Experts of a small language model.
Experts: 64 experts in each of 9 layers, 96 SwiGLU neurons an expert, 1 pick a token, a softmax router.
Training: a variant of Adam for the experts, 321M tokens, 5401 steps.
Below are experts of layer 7 (counted from 0) of a mixture-of-experts language model. Rows are named router (the router's row for the expert), gate (a neuron's input weights, with its number), up (a neuron's input weights, with its number) and show model dimensions 0-255. Each number is 50 + 10 x the weight over its row's rms, rounded and kept within 0 to 99.
Before each expert's rows: a language model's description of what the expert responds to. This comes from a sample of Wikipedia text that the model never trained on.

# expert 44
Description: Tokens after table separators
router:42 50 49 46 45 52 46 71 46 44 35 56 46 38 55 48 50 57 54 40 46 48 59 43 38 54 53 53 40 32 52 49 54 32 65 45 43 41 46 44 47 63 38 39 50 40 69 51 71 47 62 63 60 31 56 60 43 41 65 44 44 50 62 52 55 45 54 33 42 49 44 23 73 50 69 48 58 45 47 41 33 48 61 60 35 62 60 32 58 55 56 60 28 54 57 55 65 48 53 46 44 60 35 58 36 65 45 41 33 43 51 59 58 37 46 37 48 69 30 47 54 50 49 52 59 39 45 57 52 48 38 45 48 48 59 37 60 38 60 55 53 58 56 51 47 52 59 53 41 38 49 56 50 40 53 56 53 53 38 51 42 32 56 47 53 51 41 35 54 57 26 69 53 69 62 34 51 52 47 41 43 50 47 53 47 26 58 64 54 46 67 60 46 64 25 55 52 53 42 58 55 56 27 50 66 53 44 51 64 57 48 58 54 25 51 44 43 44 41 44 51 58 51 55 48 66 60 63 43 57 34 52 50 55 48 51 33 51 49 41 40 58 30 50 57 36 35 46 47 48 73 65 31 67 54 42
gate0:39 41 61 57 58 65 67 48 57 36 45 44 43 38 80 38 61 28 51 50 64 46 57 63 39 42 42 33 45 52 51 39 48 57 51 43 48 46 30 48 50 42 45 55 47 35 61 46 40 42 57 51 43 54 51 42 44 57 25 55 47 50 53 56 44 62 41 67 46 41 36 46 49 55 39 46 60 64 40 50 54 48 50 50 61 48 36 65 65 55 44 46 46 40 68 54 36 54 57 72 45 36 50 34 58 30 52 52 48 39 47 58 58 69 62 33 41 37 41 38 30 51 46 50 57 59 38 56 46 57 49 49 30 49 62 39 55 50 39 58 55 42 46 47 68 53 42 52 56 54 53 43 64 48 50 66 51 49 40 65 79 48 36 41 60 52 52 51 32 40 28 53 44 45 50 48 53 44 61 59 44 56 45 47 47 53 64 40 53 47 61 50 51 38 53 42 51 53 47 52 54 41 55 68 44 56 61 61 38 58 46 39 42 38 58 27 49 28 43 52 51 44 63 49 35 45 54 53 56 50 38 52 50 44 49 72 72 60 79 48 52 48 37 50 60 68 53 62 27 42 35 45 51 36 65 52
up0:52 42 40 33 47 51 59 45 48 24 37 59 62 51 44 40 57 51 42 61 62 45 62 57 41 66 65 34 46 54 49 49 57 53 43 53 52 41 41 49 52 54 40 51 57 46 53 57 70 49 65 69 47 59 47 41 66 41 44 38 49 43 45 37 54 55 44 42 76 58 68 41 34 79 34 43 45 64 64 58 50 39 49 30 56 67 65 55 43 43 64 51 49 79 49 51 58 50 38 58 48 33 56 29 50 41 66 46 50 23 61 71 47 57 52 44 61 35 57 51 35 66 51 50 25 54 62 66 26 50 55 49 39 41 42 60 39 35 41 37 51 48 47 45 46 60 48 61 50 47 46 53 44 54 42 35 57 50 48 46 65 44 42 51 54 38 58 45 57 40 45 57 35 49 48 69 67 53 34 44 56 47 55 52 40 50 47 35 59 51 55 41 33 51 46 33 52 51 45 55 48 67 39 49 41 52 53 62 52 44 32 47 60 38 20 49 38 35 48 40 64 44 54 56 57 54 50 46 44 46 42 50 47 42 47 57 54 62 33 53 58 44 49 47 45 36 49 42 52 59 49 52 55 57 60 52
gate1:50 47 53 34 45 63 55 48 56 60 54 56 45 44 56 61 42 41 42 59 40 39 61 62 61 46 47 41 34 39 60 39 48 52 30 51 59 61 41 69 52 54 56 60 52 42 40 23 53 46 43 52 60 56 39 32 35 51 34 48 49 49 60 33 40 46 33 61 40 56 49 72 42 46 58 35 40 75 69 47 52 42 45 46 64 44 39 52 63 63 65 36 64 55 44 52 32 48 43 33 70 38 47 47 55 43 58 58 51 56 53 51 36 55 72 57 46 50 53 67 44 51 72 47 49 61 44 57 54 59 56 54 51 51 56 60 49 59 54 55 55 51 57 52 55 41 51 49 46 37 56 50 43 46 60 57 40 52 44 52 34 47 24 36 55 51 57 51 42 49 57 42 68 46 55 65 80 54 42 63 47 59 42 50 63 59 47 45 51 56 55 35 50 45 57 71 29 52 37 29 49 35 54 65 55 45 43 67 56 45 46 40 45 52 41 45 62 54 62 42 36 56 50 40 49 42 39 56 30 51 49 41 44 45 47 61 40 62 55 59 42 36 52 42 54 75 37 24 41 67 44 40 49 58 48 50
up1:60 47 37 50 38 60 45 53 56 46 52 55 51 58 75 58 57 57 50 49 49 59 80 48 48 39 63 48 46 64 53 43 49 44 50 46 57 51 45 42 51 44 43 42 46 34 51 67 69 45 37 51 46 41 34 38 45 70 49 42 56 47 34 52 54 53 47 53 42 79 62 32 56 46 57 65 63 79 69 57 51 46 53 58 45 40 58 51 46 64 44 41 49 51 56 63 65 49 42 58 32 49 39 53 49 49 39 44 45 63 42 58 57 44 60 62 62 55 41 56 34 61 70 38 52 45 60 62 57 48 37 55 39 35 57 49 42 42 41 49 49 43 56 27 57 44 58 50 45 42 48 69 40 54 49 38 60 55 39 67 34 47 47 44 51 53 51 59 43 54 36 35 36 63 60 53 33 50 37 46 51 40 42 66 62 42 60 67 53 45 66 46 37 72 60 48 46 47 54 40 59 44 32 43 67 63 50 50 41 60 57 51 48 36 31 38 40 54 57 62 36 63 48 56 43 41 61 41 57 51 34 45 59 35 53 47 32 38 69 49 33 41 51 55 41 30 38 52 55 53 63 36 48 46 52 45
gate2:60 55 52 50 50 39 48 50 42 37 67 52 53 52 41 55 28 43 54 54 32 45 47 58 61 40 36 46 39 47 53 53 48 60 51 50 48 61 51 66 70 49 65 56 54 69 34 50 60 69 49 51 52 49 29 49 30 51 48 39 73 44 36 42 53 48 51 41 35 51 61 48 49 20 38 36 49 52 38 57 62 66 60 44 49 46 41 55 39 54 60 48 38 68 55 46 59 43 43 53 49 47 46 58 67 51 46 54 51 63 50 45 58 49 51 54 55 34 49 64 39 49 54 52 50 35 34 61 59 59 62 72 51 44 47 65 45 37 47 50 43 23 60 53 51 68 34 75 26 35 47 39 51 51 61 39 47 47 45 54 74 45 47 51 35 65 47 49 37 48 45 33 56 42 38 44 64 52 44 42 47 59 57 62 49 26 66 53 44 50 40 28 43 45 62 59 60 53 66 55 51 46 44 50 54 51 52 59 36 45 41 58 50 43 51 37 40 53 62 56 38 56 44 43 33 28 50 59 46 45 48 75 40 39 58 69 47 50 31 67 57 53 60 44 51 54 56 58 45 53 55 55 52 51 52 49
up2:50 34 52 64 42 64 36 51 54 48 56 47 54 50 50 36 54 39 45 52 78 57 52 54 39 51 63 26 52 38 49 56 65 53 52 34 48 36 46 54 44 45 51 48 67 40 43 68 58 40 54 49 72 33 51 49 45 63 46 41 55 40 43 64 58 28 54 51 57 56 43 39 63 50 46 49 64 60 31 40 33 41 16 55 50 38 36 29 57 50 48 55 56 48 44 43 61 54 43 58 50 44 50 48 41 41 34 31 48 30 53 54 56 35 64 63 76 56 54 47 45 50 25 39 53 33 41 44 55 52 42 53 52 58 48 45 48 39 48 38 45 42 53 56 30 61 50 68 50 42 45 41 61 49 45 54 41 43 43 35 37 51 40 31 48 42 48 64 39 52 58 41 37 45 51 41 43 50 47 60 53 50 64 49 35 66 49 42 48 51 46 70 50 65 41 48 52 27 57 39 56 63 39 53 42 51 44 62 55 63 52 27 40 53 44 53 56 52 27 63 61 54 40 57 40 50 43 48 63 58 53 39 43 51 53 56 55 55 44 47 31 62 38 60 57 47 33 43 49 56 50 66 55 58 50 48
gate3:52 41 49 62 55 58 61 44 56 60 55 35 56 50 49 33 38 39 62 51 62 53 51 41 49 51 41 55 64 52 48 63 63 51 40 40 64 67 54 63 72 25 36 66 62 55 46 41 53 66 35 47 49 39 40 56 57 60 45 58 69 67 42 36 41 60 45 59 57 55 59 46 46 41 43 46 44 44 41 64 76 39 40 54 47 42 65 59 44 63 54 32 57 47 49 48 56 45 55 54 40 58 45 60 74 43 58 60 34 42 42 58 47 54 60 42 46 35 54 44 52 58 33 39 41 34 63 41 44 59 54 49 38 43 53 46 51 44 34 55 53 35 46 30 60 53 52 56 35 42 41 44 55 39 51 47 45 48 39 50 55 53 45 51 48 34 50 48 39 35 59 38 64 55 52 62 37 55 38 53 79 74 59 43 56 49 54 53 47 49 35 49 53 49 47 46 46 53 22 54 44 57 60 60 43 38 55 55 64 27 51 56 40 62 58 66 63 45 46 51 45 36 46 24 38 37 43 44 47 40 62 29 51 34 42 71 50 39 43 58 71 49 49 41 39 55 45 41 49 51 38 47 56 51 53 50
up3:52 38 67 60 37 39 53 64 52 51 42 46 46 54 46 55 52 64 45 42 53 38 50 61 60 33 34 56 52 46 46 49 56 51 45 41 39 45 43 47 40 37 61 45 61 39 51 65 52 39 38 52 50 57 49 42 58 49 42 42 54 59 57 45 51 49 48 44 53 34 63 44 39 54 42 68 49 43 63 62 58 29 38 38 50 52 51 55 46 53 34 59 40 39 67 63 44 45 57 44 51 48 43 38 65 54 55 54 50 55 69 45 46 75 56 40 49 61 52 55 44 72 37 53 51 61 59 61 37 38 51 30 76 60 59 47 54 70 38 68 38 51 30 55 70 74 46 54 54 21 44 41 64 47 64 53 40 57 47 39 46 30 42 47 43 49 45 53 51 54 28 51 59 44 57 56 44 29 46 59 55 44 57 61 60 59 65 36 41 39 69 45 60 58 50 46 48 29 51 49 39 46 44 53 49 39 52 54 45 41 51 47 62 63 45 74 54 52 63 46 52 39 29 50 50 54 47 62 48 50 75 28 58 37 52 35 47 42 52 55 67 51 65 47 55 54 47 51 52 53 37 65 53 37 63 46

# expert 21
Description: Places and countries in lists
router:40 47 44 37 40 46 45 36 46 53 34 62 48 49 42 42 39 61 58 40 50 35 59 42 46 41 66 49 53 44 40 62 36 47 70 34 49 48 32 44 37 57 38 34 39 39 65 51 52 46 49 57 55 39 58 50 61 39 68 43 51 54 43 63 63 52 48 47 66 60 48 29 48 54 42 32 42 51 50 49 43 46 53 43 50 40 38 54 41 50 53 54 31 59 34 60 59 42 62 36 36 48 37 58 37 52 56 45 33 53 52 50 54 29 42 46 49 60 47 41 30 59 52 58 63 47 52 41 59 58 45 40 37 55 44 57 60 42 56 48 43 59 56 56 54 47 49 41 53 54 56 58 44 43 43 51 66 61 54 55 42 32 40 64 57 66 50 33 54 40 29 45 42 53 41 35 59 54 48 62 33 36 41 32 45 48 68 57 54 42 55 55 61 52 38 54 64 69 51 52 49 54 27 50 59 51 35 50 57 63 41 54 44 29 43 29 47 61 34 50 51 45 43 68 32 61 59 65 38 55 32 45 43 52 71 39 46 52 44 63 51 64 46 57 45 49 37 30 47 36 60 58 61 74 34 62
gate1:58 60 49 55 69 67 33 66 64 65 43 54 47 60 53 65 40 40 53 78 46 52 37 50 68 51 34 48 45 49 40 53 60 46 43 57 47 45 46 50 41 49 43 38 47 52 57 34 55 48 49 58 55 50 49 44 60 64 52 57 29 55 66 53 49 61 39 81 82 44 44 58 57 61 41 51 34 45 37 49 65 40 44 61 55 56 58 42 48 63 56 35 64 52 39 68 54 57 45 51 43 43 46 56 35 69 56 68 48 58 47 53 41 48 49 72 48 47 56 49 57 29 49 53 64 43 52 46 58 48 41 51 49 55 59 62 41 58 42 53 66 64 50 49 51 44 52 58 25 72 37 52 63 60 52 45 56 56 48 39 23 61 54 42 45 40 69 54 59 40 49 61 59 42 41 54 39 73 52 45 47 53 49 44 58 65 55 65 55 40 44 40 46 51 65 34 62 48 60 48 38 60 62 62 55 28 59 38 51 51 67 49 53 40 48 48 48 50 60 59 55 38 49 46 43 48 46 56 63 58 56 47 53 43 50 57 32 38 55 56 57 36 61 50 35 39 50 47 41 55 43 31 64 44 52 64
up1:50 62 47 46 47 64 65 49 52 64 36 50 63 55 41 27 70 46 53 40 57 53 49 54 48 76 48 41 64 52 51 46 51 43 47 55 51 47 63 44 54 34 50 54 48 64 47 31 33 48 77 63 52 43 45 54 65 50 68 55 60 43 22 37 55 54 53 38 41 75 53 60 50 41 51 62 69 38 44 48 47 51 58 33 36 35 36 65 53 60 64 46 47 45 44 47 42 52 54 62 59 41 56 58 37 58 46 40 45 41 39 48 61 54 50 31 39 50 47 47 63 56 59 54 50 54 64 46 45 50 49 41 57 49 56 49 42 51 33 49 37 70 42 69 39 58 40 59 65 46 40 47 67 60 37 54 55 66 54 62 49 67 60 43 33 43 46 61 55 36 62 62 53 61 49 41 29 42 44 53 62 44 59 54 34 46 54 63 58 42 64 29 40 52 51 43 49 59 35 47 54 38 44 42 50 53 48 58 43 47 35 60 46 57 51 52 70 61 45 65 59 51 52 43 53 52 47 37 31 55 46 49 59 58 50 46 47 43 50 34 54 65 45 49 58 55 42 79 57 61 57 38 48 71 44 38
gate2:48 57 56 34 50 59 51 51 48 52 47 65 30 40 49 32 57 58 52 74 42 52 53 66 47 60 50 62 52 33 37 53 64 38 49 54 55 51 40 50 53 43 60 32 64 39 38 39 51 43 48 40 54 62 51 65 50 66 42 46 49 34 51 48 48 63 54 50 51 21 59 50 51 59 70 41 64 27 40 65 41 50 51 56 50 53 53 53 61 49 53 46 39 43 27 50 47 55 50 53 48 33 46 36 34 62 59 52 55 55 37 36 42 55 68 49 61 45 47 48 57 50 56 39 40 48 33 59 44 50 69 50 41 62 56 62 43 31 52 51 51 45 56 50 47 44 58 40 34 68 44 56 48 44 31 36 51 56 56 32 42 63 38 56 39 42 54 39 57 40 52 45 57 47 43 49 64 49 42 45 50 42 49 43 66 57 53 65 37 56 39 50 42 42 54 59 61 36 53 53 64 36 46 43 40 34 49 28 67 24 48 63 54 37 42 47 38 57 43 59 50 64 45 49 44 35 35 41 50 32 39 71 51 34 58 52 57 42 50 52 70 56 66 51 47 33 53 47 51 45 44 50 48 44 81 54
up2:65 52 53 52 52 52 53 56 61 45 63 47 64 62 40 53 51 52 55 48 48 60 56 67 50 53 44 58 53 36 42 35 47 50 58 68 36 44 49 61 42 52 30 47 46 48 62 51 55 43 61 43 55 59 53 48 63 68 62 66 41 60 55 60 54 65 63 43 32 55 60 64 61 37 88 49 48 58 53 46 43 68 63 35 36 61 72 38 33 54 48 69 50 41 50 49 41 63 47 47 65 49 57 41 59 61 35 55 65 52 42 55 45 24 58 47 53 58 59 33 56 30 40 56 36 58 71 42 57 51 49 52 34 42 63 58 65 60 45 45 44 31 20 63 65 56 46 62 42 52 37 50 50 50 38 29 43 46 39 44 49 52 34 46 60 44 38 45 47 41 58 49 55 47 57 52 53 46 55 47 48 61 57 50 50 55 46 60 58 39 54 48 28 43 65 58 40 56 65 56 71 60 55 43 55 41 40 51 63 55 49 51 41 55 59 56 39 55 44 58 33 65 55 59 42 58 46 44 50 46 69 51 52 59 46 46 50 57 49 50 49 44 54 75 35 42 41 31 52 59 44 51 51 34 51 38
gate3:69 53 50 53 59 59 45 44 59 42 64 55 44 53 50 58 39 49 50 61 37 53 38 43 51 49 46 46 67 38 49 54 76 62 49 62 64 50 54 49 40 39 44 65 53 61 58 55 16 51 54 64 65 42 42 45 49 51 50 45 52 54 36 56 51 71 51 48 52 57 57 47 56 33 53 37 51 32 34 54 52 55 57 51 38 69 60 52 48 63 51 56 55 52 62 50 42 56 44 41 53 49 61 47 73 56 40 60 61 52 57 30 55 44 50 73 53 55 65 44 45 55 54 53 54 47 58 39 43 38 55 48 35 53 42 58 65 47 63 38 45 55 72 64 49 59 59 44 47 42 46 66 60 48 59 62 61 56 59 45 54 63 52 47 48 39 45 43 33 27 48 64 46 37 51 74 52 67 50 56 63 54 60 58 53 58 50 52 51 46 45 43 39 33 60 50 52 50 48 47 75 28 61 62 32 48 55 52 53 54 48 59 56 53 56 60 53 68 44 51 49 68 72 71 39 56 40 38 44 67 58 66 88 57 38 59 57 53 43 37 63 65 49 52 38 58 46 53 57 54 44 49 59 43 47 56
up3:37 54 63 41 48 32 50 66 45 55 41 47 48 41 57 46 64 59 36 41 57 47 58 50 43 52 43 56 42 60 60 51 48 38 51 34 42 51 59 54 69 75 62 35 60 46 41 49 62 54 46 47 33 57 46 50 46 51 55 56 53 47 55 39 35 34 45 66 61 40 43 60 40 62 39 57 52 64 70 37 45 44 50 58 57 40 42 53 55 38 53 40 44 50 44 55 52 51 62 73 42 34 36 47 27 42 57 56 40 46 58 58 53 55 46 50 53 30 39 50 51 45 62 66 55 56 50 64 45 64 45 49 54 42 42 44 39 56 51 67 39 40 40 29 46 39 49 62 43 70 49 33 33 49 43 42 36 43 45 57 54 43 49 49 48 67 52 51 61 68 60 43 40 60 63 38 60 40 54 45 50 45 38 38 56 50 65 47 53 34 50 43 61 62 41 40 35 47 62 47 42 64 46 45 86 50 41 46 41 44 42 42 56 58 51 52 35 46 49 62 61 39 45 57 46 42 57 73 45 47 48 31 11 38 60 53 57 55 61 49 42 37 46 48 56 55 60 50 42 52 53 34 39 58 55 33
gate4:54 31 54 50 46 53 44 23 46 49 55 40 51 47 29 65 60 49 28 65 55 43 59 53 49 49 39 59 51 60 50 34 55 58 53 39 71 55 55 56 67 46 40 64 60 55 34 47 51 47 48 50 44 59 38 32 47 69 50 38 54 50 36 35 37 76 57 65 68 61 51 49 41 42 35 43 53 65 59 62 49 25 45 70 47 55 49 60 71 47 47 52 69 56 51 51 32 36 37 55 48 63 59 37 53 58 57 59 52 53 52 39 41 58 52 47 43 41 58 52 62 56 50 52 48 53 55 57 39 34 70 64 56 52 35 66 49 62 44 60 66 56 62 41 51 48 61 52 45 67 78 59 51 48 56 58 39 49 47 49 62 55 66 57 51 69 46 44 50 44 53 51 48 55 46 65 51 40 59 49 52 47 59 49 60 41 53 43 60 57 47 64 57 42 57 48 47 34 41 56 52 20 51 53 42 52 42 52 55 58 48 62 52 56 30 49 55 65 38 54 64 50 57 44 35 44 40 29 49 75 68 51 45 51 54 61 54 42 67 62 46 46 54 50 57 54 39 42 41 43 45 59 36 51 51 35
up4:47 42 40 56 38 49 53 44 48 33 57 59 56 34 52 29 31 54 46 53 44 44 34 36 48 48 59 54 62 49 50 50 63 52 56 62 60 39 54 59 43 48 30 50 52 35 53 52 59 63 45 36 48 47 56 50 42 69 49 51 37 60 62 65 37 55 64 47 56 60 51 52 65 41 67 47 40 49 27 48 44 47 48 38 66 47 49 55 45 42 55 50 59 51 42 34 53 47 49 55 39 53 67 67 46 47 41 63 56 78 56 50 58 60 54 52 59 49 52 45 76 49 66 32 38 43 62 34 50 47 56 45 55 56 44 61 57 33 61 32 57 58 56 55 38 43 69 33 49 66 57 28 50 47 57 57 51 60 53 52 47 68 43 60 62 62 40 56 51 54 65 55 55 48 54 38 30 52 29 46 39 50 49 63 39 58 38 48 45 44 31 36 48 41 52 44 63 33 30 45 63 55 61 54 55 47 33 36 48 54 39 42 51 55 49 50 50 43 50 37 54 71 53 45 51 40 52 54 52 51 70 50 57 61 47 56 78 56 60 51 51 54 74 49 54 38 67 45 53 35 51 67 56 40 59 67

# expert 29
Description: Comma after list names
router:39 58 28 47 37 42 49 66 43 42 49 54 63 49 29 47 43 60 58 53 52 70 39 53 57 59 67 42 60 64 44 41 51 44 43 49 62 32 41 53 53 63 30 27 49 52 36 39 55 32 57 52 59 47 55 47 46 53 51 41 67 46 49 47 51 45 37 45 41 55 52 46 38 34 54 46 52 56 34 45 56 44 44 46 44 38 48 56 56 43 59 57 32 50 37 44 43 49 51 60 46 57 43 52 37 54 47 44 51 37 40 49 68 38 33 63 46 69 40 46 62 52 58 38 57 39 56 57 53 54 47 47 45 38 43 47 56 51 51 53 28 54 63 51 52 52 46 42 44 43 55 66 47 48 52 46 40 46 45 36 42 32 64 50 50 60 29 62 73 68 64 45 57 57 52 45 38 38 60 52 53 40 47 29 63 57 49 49 51 46 56 71 38 52 45 60 54 69 66 46 45 54 51 64 60 54 57 63 57 58 64 37 38 49 59 45 35 62 52 36 45 64 55 38 37 53 70 63 37 44 58 65 61 55 47 44 40 65 56 31 44 69 26 69 64 36 62 43 61 39 54 50 42 65 65 40
gate1:57 41 44 31 43 58 56 36 60 42 47 54 40 56 53 58 54 61 32 74 66 46 48 51 45 28 68 63 71 48 44 43 58 57 40 61 34 41 42 52 26 51 26 40 52 55 46 59 53 47 26 48 54 61 43 37 43 51 49 49 30 57 53 64 54 44 50 61 52 60 35 42 57 61 47 55 37 45 38 68 77 50 49 55 33 59 44 48 55 50 50 50 54 44 68 49 49 43 37 57 53 38 48 43 45 46 45 59 60 54 56 70 32 58 50 42 47 56 78 46 50 72 61 44 55 48 37 48 58 42 36 44 52 63 57 49 44 55 55 55 54 58 50 62 54 52 46 48 47 33 54 57 68 46 62 57 66 59 61 60 57 47 31 47 68 49 61 56 53 42 54 40 51 39 42 49 46 49 42 65 48 52 36 48 54 53 37 59 52 59 49 59 52 64 47 48 54 74 50 51 52 51 63 38 30 51 40 36 39 44 43 56 56 37 33 50 43 42 56 54 58 42 46 65 47 33 30 52 45 65 62 58 56 48 58 58 48 25 53 45 36 43 55 51 46 35 59 48 59 54 37 62 48 36 63 68
up1:72 65 61 55 49 63 49 59 25 49 57 53 47 51 58 43 51 43 29 39 47 44 56 43 35 59 54 49 48 41 53 55 46 74 47 53 38 48 55 56 71 40 52 36 65 70 45 41 48 63 75 54 36 38 41 60 63 58 59 55 56 66 53 47 44 50 54 56 50 49 51 69 45 58 49 50 55 57 51 51 35 52 36 36 59 49 57 53 39 60 47 60 60 51 41 51 51 35 36 51 51 70 57 53 52 43 72 57 39 55 65 56 40 41 55 61 60 42 50 55 56 28 50 51 29 66 59 49 41 48 50 49 45 56 45 52 55 57 52 55 47 42 39 43 62 43 50 64 51 45 42 46 44 69 48 49 48 40 63 46 25 44 32 52 36 43 49 39 47 52 24 63 40 47 63 46 52 65 61 44 35 44 48 23 55 65 50 52 52 56 47 38 30 57 48 53 51 34 50 49 57 73 61 41 50 54 58 55 63 54 37 42 38 57 36 60 42 47 48 50 50 46 41 55 53 49 61 55 51 37 56 42 43 71 59 61 69 48 57 56 57 70 65 47 33 65 61 40 39 29 44 50 64 60 46 55
gate2:49 46 51 36 67 70 55 31 51 52 59 49 45 55 59 45 43 55 56 39 54 59 72 56 58 38 53 57 51 45 54 53 20 52 60 57 28 46 66 66 43 56 65 45 50 53 60 19 43 56 70 47 42 43 41 60 58 55 48 67 65 40 23 47 74 55 53 56 34 51 44 45 47 46 58 72 49 43 44 64 37 68 65 35 52 41 45 51 48 53 58 49 51 58 54 44 52 49 56 51 47 58 40 34 67 47 45 49 33 53 37 42 56 39 48 58 49 33 50 48 48 64 54 45 46 61 46 54 45 50 47 49 43 72 49 35 51 61 41 60 42 48 58 46 60 59 50 61 47 56 41 35 54 45 57 49 67 50 55 40 47 43 49 62 49 34 36 56 48 51 55 39 52 45 42 49 60 57 44 37 58 58 55 45 57 33 60 60 69 46 50 43 61 48 75 55 41 58 51 37 64 43 49 46 44 47 71 43 62 63 44 66 56 50 57 48 48 41 53 65 85 48 50 48 52 42 39 50 47 49 63 43 48 51 52 40 40 46 40 48 54 35 42 45 54 59 70 78 53 66 44 47 50 39 56 57
up2:51 41 39 50 59 50 39 42 53 38 41 53 43 43 47 48 30 53 47 58 47 49 63 41 66 43 45 48 50 49 62 29 36 64 34 52 52 60 48 61 56 52 60 69 59 48 44 51 58 57 52 46 42 55 42 38 37 31 68 50 63 72 62 36 40 53 52 41 50 58 58 35 40 45 38 62 51 51 43 64 54 55 68 50 58 52 50 50 62 41 42 38 48 45 42 48 62 46 20 53 47 65 70 36 59 37 58 45 32 65 53 70 61 58 43 56 62 39 39 52 72 56 45 53 54 30 47 56 42 46 47 61 61 51 44 45 49 48 33 35 48 54 58 41 46 51 31 49 57 36 68 38 63 42 31 42 46 48 48 37 60 46 56 56 53 48 42 32 55 36 60 49 28 48 52 42 54 43 38 58 57 50 40 48 72 31 68 62 69 56 46 41 50 62 60 52 56 46 59 54 60 50 52 61 45 36 66 59 46 67 50 44 51 42 52 44 45 49 56 40 50 45 64 70 66 65 60 52 55 56 65 57 33 72 64 34 36 54 38 60 53 51 45 55 52 43 53 53 46 42 60 55 42 48 64 52
gate3:60 53 41 56 55 56 49 29 60 47 45 45 35 60 54 41 43 43 56 58 49 49 40 54 43 41 44 45 43 53 52 55 46 41 55 55 36 44 45 52 41 43 42 51 48 52 52 61 53 62 33 51 45 56 58 31 42 66 67 45 34 40 28 51 59 59 42 45 73 52 43 47 22 56 33 49 54 43 24 56 46 51 47 57 46 58 47 60 49 37 40 56 48 58 51 44 57 42 46 48 37 67 42 62 44 59 59 58 40 52 48 46 47 50 60 65 56 51 53 45 42 54 49 59 47 40 40 35 41 45 65 62 45 63 40 53 46 41 64 36 69 31 48 46 47 32 64 56 59 46 73 49 59 40 55 47 59 69 46 45 33 48 68 47 51 49 64 38 47 57 51 45 49 49 41 53 52 50 54 74 46 38 36 53 50 59 65 52 45 62 15 39 43 53 44 37 35 44 47 45 51 42 57 52 54 32 58 35 61 50 42 48 59 53 43 36 47 36 51 61 56 37 40 47 49 37 48 76 54 36 82 46 54 50 61 57 54 57 42 68 61 42 59 61 34 65 47 66 55 43 43 58 57 35 63 56
up3:48 23 55 38 55 61 38 56 45 63 57 48 47 46 51 59 61 48 45 50 61 64 48 40 39 66 48 56 44 38 43 47 51 63 57 37 67 42 45 55 55 52 47 54 42 62 49 43 44 44 43 46 42 47 47 70 55 53 46 50 52 49 56 44 42 52 52 55 55 41 56 50 49 63 64 67 37 53 61 53 23 56 57 44 54 62 51 49 48 62 57 58 53 41 48 66 47 59 42 46 54 44 71 36 54 33 65 26 58 33 64 55 56 42 46 39 61 42 56 58 53 60 55 34 48 69 48 51 37 62 54 35 38 63 66 49 52 52 49 51 46 63 61 55 31 51 56 33 52 69 45 43 34 57 57 65 55 51 59 47 64 53 45 59 49 38 48 62 62 37 60 64 48 40 49 55 61 48 51 46 40 53 75 36 51 50 41 30 70 48 66 47 44 40 53 72 62 44 58 62 42 63 32 46 57 41 61 47 53 45 34 50 50 68 39 49 59 57 54 48 52 55 56 62 58 48 67 38 43 43 18 44 64 58 44 24 57 56 69 56 46 53 45 38 57 39 41 61 37 59 46 42 63 66 52 42
gate4:62 60 55 60 47 65 52 45 52 64 63 46 66 42 43 49 39 38 52 36 52 57 57 53 49 51 59 59 38 56 60 52 63 53 50 60 53 60 41 55 60 26 35 43 38 61 53 53 66 54 50 44 56 58 56 50 63 33 43 60 48 46 53 49 57 41 59 52 58 58 51 53 51 68 61 57 47 42 51 50 62 47 52 55 65 54 63 52 57 36 51 45 32 34 40 41 45 44 63 47 56 65 63 51 36 38 60 48 38 44 49 52 44 54 55 52 58 70 35 51 44 41 59 51 62 55 43 32 54 43 39 43 44 54 38 34 54 56 51 49 48 40 51 63 39 42 42 60 55 38 48 61 53 58 51 44 52 72 56 51 63 68 46 44 64 35 45 66 54 37 56 26 47 35 38 77 30 61 36 40 75 37 44 57 42 66 39 58 47 56 57 56 49 58 59 59 55 43 55 62 39 54 56 46 47 53 60 37 38 31 55 43 54 62 50 51 51 41 48 53 55 52 51 74 67 30 50 47 48 48 37 54 51 51 58 35 36 44 36 32 63 68 54 59 29 41 59 61 54 44 47 34 58 52 21 31
up4:65 55 55 51 45 59 66 59 54 38 66 61 48 58 58 59 45 53 60 35 64 59 64 67 49 59 46 47 49 36 57 53 42 55 57 62 36 66 49 41 60 55 55 52 43 61 48 52 44 59 62 54 55 49 51 44 56 42 56 42 71 58 53 48 52 30 42 36 36 50 61 59 41 55 69 40 65 51 59 46 51 51 73 58 49 53 50 45 37 45 58 47 42 53 79 54 26 53 40 60 39 35 55 71 58 56 52 58 56 64 60 41 59 68 50 39 38 43 57 64 45 54 36 60 28 37 48 47 38 52 47 36 56 55 50 60 40 69 54 64 46 53 44 44 44 48 46 47 52 32 54 42 62 44 49 52 41 42 29 55 50 55 56 57 27 50 47 48 45 32 47 59 58 68 33 52 47 38 58 45 28 53 57 32 52 40 43 61 35 49 45 56 59 59 57 45 54 39 54 58 57 67 66 64 59 53 56 63 56 36 37 41 61 59 44 39 47 56 68 47 54 50 44 26 46 50 46 40 41 44 61 45 68 25 47 62 45 55 55 48 32 40 45 43 44 46 32 54 51 61 44 64 54 38 45 58